config.toml
n_layer = 9
d_model = 256
n_experts = 16
experts_per_token = 1
d_expert = 160
d_shared_expert = 320
activation = "swiglu"
moe_layers = [1, 2, 3, 4, 5, 6, 7, 8]
router_score = "softmax"
normalize_top_k = false
routed_scale = 4.0
balance_loss = 0.00689
balance_bias = false
router_cosine_scale = 10.0
router_bias = true
init_std_router = 0.0159
lr_router = 0.000618
vocab_size = 16384
norm = "rmsnorm"
norm_eps = 1e-06
tie_embeddings = false
optimizer = "adamw"
lr = 0.00136
beta1 = 0.9
beta2 = 0.99
batch_tokens = [32768, 65536, 98304]
seq_len = 1024
train_tokens = 430700000
steps = 6888
dataset = "wikipedia_en"
Below are experts of layer 5 (counted from 0) of a mixture-of-experts language model. Rows are named router (the router's row for the expert) and show model dimensions 64-127. Each number is 128 + 24 x the weight over its row's rms, rounded and kept within 0 to 255.
After each expert's rows: a language model's description of what the expert responds to. This comes from a sample of Wikipedia text that the model never trained on.

# expert 7
router [114 115 147 121 113 142  72 167 152 179  91 116 132 126 153 150 105 118 163 121 123 169 119 113 120 145 133 101 154 176 118 152 136 185 132 147  97 116 139 123 101 150 186 159 127 118 109 131  89 133 129 143 117 125 136 146 117 132 116 104  96 124 159 168]
It responds to: Section headers and table markup

# expert 2
router [ 81  87 124 109 144 151 133 130 137 184 166 139 143 165 131 110 147  89 104 119 115  92 135 122 139 123 133 122 148 125 101  86 158 130 115 101 118 129 151 119 151 119 136 106 117 116 116 101 127 117  95 109 131 130  87 137 129 159 104 150 116 122 123 112]
It responds to: Biography and stats scaffolding

# expert 8
router [137 137 117 134 153 149 152 157 150 110  75 148 129 142 147 172 146 138 128 126  98 155 123 147 101 108 178 176 117 136 145 167 138 105 116 107 154 142 114 129 130 131 109 161 134 141 162 134 110 130 112 120 176 133 134 128 154 144 131 132 131 125 135 118]
It responds to: Mid-word pieces, passive participles

# expert 0
router [140 128  93 122 165  85  99 166  84 113 139 159 112 112 111 145 146 129 100 151 174 147 144 164 108 103 156 113 131 153 126 125 145 125  81 187 113 137 122 141 114 106 119  78 125 137 158 163 153 132 143 148 172  96 175 106 119 141 151  92 158 129 110 136]
It responds to: Surname word pieces

# expert 13
router [ 83 129 100 171 114  99 112  79 113 136 123 152 154  63 122  95  90 112 102 152 115 114 128 137 147 106 115 123 105  92 113 112  93 143 152 124 114 131 119 114 158 123 103 114 122  84 128 113 141 109 109 148 131 118 141 161 140 132 115 139 127 144 103 111]
It responds to: Sentence-final periods and citations

# expert 12
router [145 168 157 163 115 141 141  89 119 125 129  88 142 137  96 127 127 118 154 117 127 156 165  77 105 145  87 133 124 102 102 105 123 122  78 117 129 101 107  87 145 144 106 157 130 133 119 134 111 153 147 105 132 137 130 130 129 122 152 146 122 113 140 163]
It responds to: Function words and prefixes

# expert 6
router [146 185 112 114 134 148 168 134 133 127 116 140 145 150 130 113 119 136 150  76 157 134 107 111 118  76 140  94 103 128 160 105 162 116 101 129 124 151 118 155 164 109  88  98 107 113 126 123 123 105  95 129  90 131 114  88  94 151  88 124 133 162 108 149]
It responds to: Verbs and their prepositions

# expert 3
router [119  98 144 160 128 159 138  96 134  97 141 132 102  84 138 130 105 116 137 115  94 153 126 128 136 129  81 161 129 130 111 157  81  95 169 165 145 101 133 130 105 129 155 105  96 151 143 125 119 149 139 131 104 129 109 118 132 110 132 107 136 113 166 109]
It responds to: Institution and treaty words

# expert 14
router [126 152 173 158  73 117 132 118 125  89 152 130 108 128 154 121 147 101 159  87 157 148 142 107 142 147  96 112 142 180 170 198 106 104 176 138 148 106 130  99 107  99 145 136 137 119 123 131 131 163 137 122  99 175 169 131 141 121 111 121 145 140 152 108]
It responds to: Ordinals and time words

# expert 9
router [162 117 110 103 156 122 124 147 138 141 136  95 136 150 117 115  96 166 182 116 149  99 105 136 142 146 107 113 114 119 142  96 159 123 147 112 129 113 153 137 126 128 156 144 183 137 114 126 118 118 194 114  94 108 123 121 120  92  87 111 143 158 108 138]
It responds to: Sports results tables

# expert 1
router [117 142 135 140 154 155 131 167 114 122 105  90 102 144 102 134 149 151 130 168  97  75 113 139 102 136 149 124 156 180 108 145 150 136 150 158 130 133 100 145 128 150 140 106 133 140 127 127 180 152 145 171 156 133 103  86  93 151 143 127 152  79 146 124]
It responds to: Place-name pieces

# expert 4
router [113  83 135 149 100 131 105 117  95 145 133 121 124 107  89 160 144 147  93 139 134  92 101 190 158 121 120 147 120 111 138  97 113 133 154 111 160 147 133 112 142 143 114 131 103 119 156 152 147 141 113 118 153 146 109 137 116 116 164 149 110 122 134  93]
It responds to: Indefinite article phrases

# expert 5
router [144  78 129 170  90  98 116 119 160  96 109 141 121 126 138 188 121 133 106 137 165 133 110 102 137 150 123 116 131  91 133 127 126 141 176 115 138 130 126 154 103 124 132 126 126  91 134 170 157 129 132 140 145 166 111 161 125 111 115 131 127 144 120 116]
It responds to: Digits and modal verbs

# expert 11
router [144 115 127 104 112  97 129 134 154 158 146 119 152 149 171 126 105 114  97 154  81 133 142 103 127 158 125 155 114 103 138 148  79 143 102 108 115 125 111 142 127 136 127 159 160 119 101 122 112  80 102 109 148 136  89 131 183 113 161 146 109 129 112 118]
It responds to: Taxonomy name endings

# expert 15
router [128 149 113  89 142  83 155 105 114 111 124 159 121  95 101  75 140 121  93 174 130 106 142 139 111 158 184 123 135 100 125 125 103 143 110 144 143 139 139 173 112 162 134 138 109 148 145 139 145 126 117 157 103 103 167 132  88 135 149 121 105 126 114 125]
It responds to: Separators in names

# expert 10
router [122 138 121  60 145 138 120 129 119  86 160 159  91 147 156 109 176 156 106 140 176 103 134 160 175 107 111  91 149 124 110 121 156 146 150 141  85 177 157 101 112  86 111  82 117 146 121  99 141 123 104 146  91  83 160 155 154 124 133 144 142 139  95 139]
It responds to: Digits in tables